Below are experts of layer 9 (counted from 0) of a mixture-of-experts language model. Rows are named router (the router's row for the expert), gate (a neuron's input weights, with its number), up (a neuron's input weights, with its number), down (a neuron's output weights, with its number) and show model dimensions 0-255. Each number is 500 + 25 x the weight over its row's rms, rounded and kept within 0 to 999. Numbers have three digits each.
After each expert's rows: "comes before" lists some tokens at least twice as common just after its tokens as in all text; "gets" lists some tokens that make up at least twice as much of what it gets as of all text. This comes from a sample of Wikipedia text that the model never trained on. Tokens count by the router's weight.

# expert 1
router:499509475504523484534479522538527495513481545522537481495545507470492506536475495492507542475467511524530524496490454510516530509457483533474533472496493496438525503502471473530513526447429519467496494492503476517508474465526501536525481491509510550465506488508492501534504478550478476449506490492507498471519505514497519466448513469453510550545516494446475515515529521503525510478496474506480504532510526501474516476535508491520460468510494535493533454453487503492447503480488502500465475515475529476506474503522503502514508491507534488518534468511555524490477534515480493499553468481507515531519535493458532501482513515514502493494484503503483519478500516513488587491513519475473492510531520490504503471506521497444522509560471477485533497475498506523503482479484526
gate0:455533471505510516515499458509522514508497517496499532451520572509494471474520509543493494474513508508472535494489478477478468520491521457517527472509504516482461493512515531475471465507495457456499479484529501505502492466492493521466556463489484518501522518517519494447520562499503501502498549487506542519486486495544477453512491545480487526498487512550504466526495451470490516468491470479535466529496453510543473487481512461482522526527505524558495522496518464498529532501523493519507492542469498473502507516469511523510528486446511521548498500440523505520518512482481488467538504511454511521498529510540513509497500453472465479444494488465512469517486509478505519471490509474487532509487563516483510496537488473482495487487519501483496466508534507538526527488509509
up0:528506477488492502477504469503505500533490482519448504505503522481490431458487503536473482465492494542453499527511491524489537517520548521502522457509485487518470477501554511495515546512500530455490489533537513495492522479522487502450531476475510486456509501518518481489482508494462496497447513516498541557490520454519451486522519509501505485514478531523487466473479548504502521475510462491517481513504525477491465459514503467531509535531518526493529540486501466522501525501497499505495514539508456470522545516481488503538453463455546479514480480482531501522496508486533507528523523524507534501503537462512490485498541488535504520475481477437483489504475506470506476458517512548490499473471517453497515546510521532466503455497470486509489512480525538476493516524469524
down0:483544446505452486490493487521506521493516524481530505493498509485520557500485471532479476526563532515526500517495523489477488494503518486495505478445482468497464494526477542490498491492560476513502494475469459501475482454504521505475509507519520485531493479504457466509511505481511497527511517510517543524565482579507499463516451480501525555504509488481481457471482509492488462506502499506526487502524545467505486478541510511489479503453453526525512493522489468447491515486498470494532495561520490504545517491487493473536472513491475466511474497526473504485498496515486488485494492486474455482484493507485533513500501471459506497500478520510495457518470516501522468472472527526513512508497524513476504516431478472512499536486552527515512513510482519555500476532446555
comes before: " a", " was", " to", " in", " is", " an"
gets: " and", " was", " is", " as", " he", " be"

# expert 31
router:486479520515516468467530505475492533491480510536483500510514459499524508502476547496510519514468484489558462526476456483463498495517516473505515478513537500472503507546520530534461510488499488524495517529483512473512495464494508526508482512475492498520524534504505474514520515498518503467498453504461479493542480475484461498510521498432448500463474486476542520506494471522528516493512503465463521490511543478541532498495456486464496483499502516494518531462487521525470478508507511522491464469489511517492524550516489539493496500506523516498506541517513529467521541497525498503492489468541468493494533490505490552491487508502467508503556496493499521510504508520517630460525526529488477522485523511511492508507461485591480484514501506492519538477514498476492478482539520
gate0:527478465488491519503488526468525494510511444537460503496529517515509526464506467480504519472476550516522538508525526483476481502501470500456501510506537495506485440478515499550499474517488508505484485523542558484491510491545494508472478487482487505498511501550497525535506502480499514485493537498512546474509499497484521539439506534477502554522508522475491502497492477498533477447524517497498463480503494529515511520501560496504521517522491480478501519461535439452493488469535485491507490491506550464539513507459489520477521582534502479462538446496482507517484505484512514525488498509490493507480503488516535536443446462479491479485499445527508523484480522504488507539515456525516498487537487545513480477498503498498527480455509495476508515454495506488460496496493489
up0:531521482497487529563521494466541509474522505507473507514530471519524483524491479504478497531492488496487505513495452524526512540474532513470502473496528465532455503531467495468521517491502481464504516453501477514492504481471519532512523464493558470514494466452473544513492511513553509480479485442514505517490493519490507441506468506510480486464519511487484486529523517496520557507492477535512555528509488471496525500517495520501510502499531497528484432516463508481470494487466536511513476504469473515472447513521477508540456455535532466528533483475508457509475490522477491531505523519528450488564508483505475485511514470551515485505499519488534458506463522523465501472487492528509476532491485499497514538479486467472493496515541525515463468526522512487498508517490523
down0:488554508519493491486475510427497517503529454518535520493493454471507497535507559474492489473504493488520485480517505491497511501523536499513508493538459500488520525455502474475518526492526523498471474512509482494465488505481519563519500486483548521543451489456504499474523476478478461515503505524522498522534547510493486463499525515508542512501489467510483505495522516490526463482479525510487504525517506494512550554478513500516472481518429495515532507493495503523485485500466491526475501485496543500533466546530489483461490503530469483555482522438550478529488509517466533543488541535449466503490502469506496548459551528529499493503510531483495494506487513501492500458482491489491514502555516507498528498521503492477477539518525451469508490553518478496516509476490497
comes before: " of", ".", ",", " in", " and", " to"
gets: " a", " one", " years", " A", " more", " km"

# expert 5
router:495483494471506510472520485538492501500513522479488487500558489501465454546501519521504530516476465515461489505494459485475455461501497498512547474490518508494541482505513518549513516426510503510476502510530481510465563494522520506458512503470487478513475576473522515496507451518489513461493470539493506520534468496516516523498546506503504446525478521499452511513489468496513480519484469481490511513501505511546486488498506492494486486486497527495505481529486493477491515493539495475499507520506498436479545501510486497459489523508530516489509480470477533523487548526461512491504493493506485485482517487517504518462510479530473495462503509526499448507449497502518471472507493581462497497502472548521466505500518531502463506519533507533506505514572512423489494537524514
gate0:526491471519485501502478508483532496543477458529493544519507431496497524479488471466504523499473522471483515525543485492484486505458483508511539511479481497509499493520499534517462496504491441476453502502491491493509509522548523504505511494507460507505458486494496495540520491522479514466509512492465490516497457469509523523511484526511495480495509454515496548445545516480529524513485499490530488516522498503531479533551489512499540471500452470503492505500499480513522444451538504458529491475481497528535500491534494497474439509505549488545515482531510474502524517436505477536515485521530498464497523497494493479472538508478477527508504462519468465507486472521486532480526511509484448503536547517522545480548494506521548466489491516516496545456473513481465487494502548
up0:505474494482492468464521510498518511529513512521507531539512456540511525520458504480464531495506482446495485551553458469487526495439486453484519473504469481513525489524554534502465515495485488478451547509487488483498491494480506512491479505535501462511477517504525513479525523504480505461501511479435496517508497504471499515503464491512516506510565480488493530495539515497488554522474469464496528488509539538538503497525441491481501508484513498468484496468534509457506485494549505495494499485544477467466481519532494496491530529498541491503499512514529464487485492485515525534519464516542525481502528502492481510500516503478451494489535504493498474492495421463514527515540477560470482503511501509526481485515500512571516478503465513529511521453501507481513525494477479
down0:544490475469483507487503459522486467492486508507457509507505513478504487484509484485512523484487532488493510503516476506528487473460535470469515487511519481481528507449502528508495519478468540531466483496444451508491542530509517518487514460482510476456458554487497542487563499476486517521502507495485492494596505515488538518512500491494544497497500493492439488466504511491479514550464497490477512503501506531490487534560512473463510460493504473510477507517546486525507505526523475493519508531545478518451497483480526477470521485529537544485509463482500485508484516502499489527510509552510530508510504489489524494481514512493509528470552500470463488514513531508458482494498512531476528557518558471506475486545530520491487498492516508532527523472467540516449477524521483
comes before: " of", ".", ",", " was", " and", " in"
gets: "'s", " his", " her", " their", " its", " His"

# expert 12
router:517467476469479497526545534522522461529464467531500476502507513482463512462496536523512504500506493519467486467446534493486529518511483556461482522489504477447506501489471504548482509475443548456484514483497529544485504461529492490472498488471535530466501498514471495483482491474484467490476536498507463498526501505481487491470525511533475531515513452492511548496500560498546504488505541444491470515490504492495508498491557501502452502469504521523473479500493488497494530505480541503483485489476478503487502544533480498469503503487517467521484482477496486539472501487493513518516531551449513502457506513494529482443468521523520542494467500532501453545476519508495509510488497517483507471487547456476519496488488498469479451497490501475552501496508511489490518487445470
gate0:521515513484484471498510519529441522519514440491529515506508456495464505514545502484495519517472513491473503515550525492474531506523517512483445500525517500483508473509472438516522512504475534505526484492456508460486428521492564541463508504474501515515510518519495484488484515481494469541479503510469530483507551512500503497493490475454543500518523541446498542477495481548463455509495499491520455490514481549534503524480490507535511488519498489500534508494471514489521475545505492536473504473462529500513535524482479504472502458530526518488521494504503519498532457478495495486466509499501541505527539458492528468481516532484518512490501477484471483497506498522512510470493451457435497550521524526505477490459525514485478472511456514488528508486528510482489511549519484
up0:496493502518456521448528478516448509542475492518515469504493484514492490468482477501522536497508525448458525518553512469491561511505514505489480521529516512464507479468499498515502478483517529440459475490513476481460499491474486512453506491483492498522465544518512495508519514461519511543462492484493519455517507534498515511516486509487517554504523569482516538457497481465510459496507508536524503496494469445549475467495534507503479483518452482499511527496536511482523516531494521529505501473432521503516491559499435500486510493521476478504525497549503505500506505472484537482468488501544517503510549506512497498477484514477493515474506497511490497535512532497494513518489522464473487539504475486506488529461561489469501515569491498455511492494531512482476515516486483
down0:476503498522497484484501505496517519499501538470527491499489461530509507519533480490497500500466495490491484483522530454474500485498459513541459521514501505509473501504464469476458486466490521505539499444498524533474482485479508517510504481485497490511493512514501462446505521487508485495538478490494490492630536547494466499477494464486531517492510506490485477470450516529500509534511512458515461447490500531536515481516561475535421523462515465507490511506511505524478498506483503510481532519484486517490472534499484498467516496527536491519509502466508515496520479504558491511493534515546507493477535466504513510470521518486500498460506515513470481505483516529560505495495477495524529524465462483452498521520488495515464488447473464493492526517464510438506534497499497
comes before: " the", " a", " his", " that", " he", " it"
gets: " with", " by", " that", " and", " which", ":"

# expert 37
router:521502502502524528525490471466483483493509512510529491498453550529512503492470503480491491501498472501568493545518520522481457473462477474479548467523532500473510508482513505514506515532499514562464506482470537523487516508513479549511504465555471550520472502520546514499496475496505517440511495477472448556499507495474448501498481516498462482536476482535520529527484461508481537513488523519507540509475497485492524512504503481477500489495512502510510491440514526479474540497506489501489497494472461487521542514538489507471520491484479480493534518483523449497510488548552517474479496476491519504514533493508546463526527494490498480495497500478461555506464512559467491461500512502516559460530480535512506519505509491493471487521533526452500484504474469542503495522504497
gate0:502511473555512478479493479516472523487474497504488478529450510501450481504515556464466511470522522508516458529510501528473532480477568488545496529492448463542518546544494470506506456514487474492470481514487493509489440499465526453509532543506476534496466532517499484490467541500464536457519470510493542518521481484541522476460508524513474518521499499498477485509502474497524509526479475474528525503508537463499505513500495524529514549524566495521494502488497509486508472488530443484482506480530510464519508492468481478536447476476535531530498500542492485492482470480476517536488485490479487520499506475497501466515497479504509537515485502529506507505451535557505475491489512478463515504498513505516490482487544543485495519467506518503519461481490480498517521538471516
up0:493496451543497519544507488511489488491508496496484494552476494482481491502487502410467471493515538511510495490469483498525505521470536460517493471450502513532513502439495470481464466546485515480508478510484503508544454510485490497519490525494459520502512547474492532519478511501491490488488457527511531527476490478548538519456499531463517513489454495498505469521524492514543502537508534491514540495502486509513497511506481489525496523482535500519502539541478470493538469475532444470531496488507495506490502480528512463519495462471525526528531495560574478481512520482548540510489457484483486482481507460482497444504489487448505517516495521504502506493470533503506499478521523467471502488510510504513503479517522510517552500449529541485455491513467514498529498517523507
down0:503524458450492505517482500512469494454513527466528473471455476499491478522484477486493495499494493498475526527540536527532518484510540493509475507491529497510476499478459473515493459553487512505464448528510492536488495500490503498500501502513462495474499483555505533503518447505508487526462495527501504511468538500491554547509499491500488475537470513514470481510508495506503486535483465528516462485493534462513489502529485532481461490540489532515482546456510537495539477522462444489535490538505514536501514520511508495515475502447488467485524471484498498531515491473516494533491455443500479480521479478511550495494519492442587502516504520484489517466494532547487480498495499470491512466449511499512555525508529497522503505484549478526517505504518503517476509457512492
comes before: " |", " and", " to", " is", " by", " for"
gets: " ", ")", "\"", "%", " —", " this"

# expert 11
router:476513504545502478510506497549484519497491467545486492500471500508500532513462483501533505502494503530508434493519524477512507522535483462509519459487504494487517508446488505542503473516487486489495462516508510522435492492505540558492453519533502482538509490504542543528502481511521452509444502510502493498492484515482505491494481516525500463479524494474513534493505510500503531484478507451511499502498474488484513501465479478474477445513470513508515463496523584530537512503527477511496512507478486484525460497496490492513528493501488471534469471524470491470503464479481436494498517496435474534511470546489491487507523459535552534521502567537513471509470499503512504515509475512490498465516448502516483504505496493446553524500444481476508495504461460484524484490492473
gate0:509485486515528461507531471511475515494480501491524488446513510491501515497479509505491518566518521486468475496478454481507461518528494503507548519488529481490489533515501518548526447536454504514543547539484507488501469515495460504454486512530492514540484520487517480523564492528534501525488524515523489491517497499478515475529505542513529553496488463497526499511517476520502521474494527505498468505475485476490498480464538482463500500512462518485514498456498451481504485507512467484483550533466545529535485487454540487512501494512481464497474527473472459452493502486486522521500464529523511502471432508484485472478533448499505510535505505523498506542495467477481512518476449508566502496552519470455503505500507548470487518506494492500525503535498507471485526471495486
up0:477481501494492543466487522508484499469482509504513477443546552504484468494501505510481484544527479492509490498452493504551429514496542502507520493476501506504497493472488490516521449530424522550500494495478527504464482508502519511503535525520492497497502489502461453522518488497464497496487535532501538475489521480549501459519514540501503561490471499550509540528544483496469487449521522447477500498475510526482504493487542517488478556501462520476552537512479513467495507493488501512539517508493532496490489508468539513478505515529482481549506529500537498511463507500468491456521521507511483502495474499449532517486511463500490499535476520506492445472525541518474520470476492480548519506515502531497486535490486459494457499484487512486511493533459476477493531498494489
down0:515476461491522511527465530511502495516506489475515525468516528522471509523488522492464524464482523521540475511502531483490538472481481523457461514499521469503540510461513499494471491503478533506468516498447503521506515493508536510506495437482539510495493529522468484516487543485519494514490559525463499508566520520486498468466524510483489492507474479542469472507495505566533506471488516460519519511480500481552521525534535509543459486492481500503511510475512552470534520501538509515520463487496513484509516500506515477497472472518523498527499485507508472508532506477493499505533410509466506496435521525481482518503488473494482497472478475508515492548496475540490521498466474477475487520474478486492531538511532486468491460531449492444509452499481498487463495510507460
comes before: "\n", " ", " 0", " 1", " —", " 2"
gets: " |", ")", ";", "|---|---|---|---|---|", " —;", "|---|---|---|"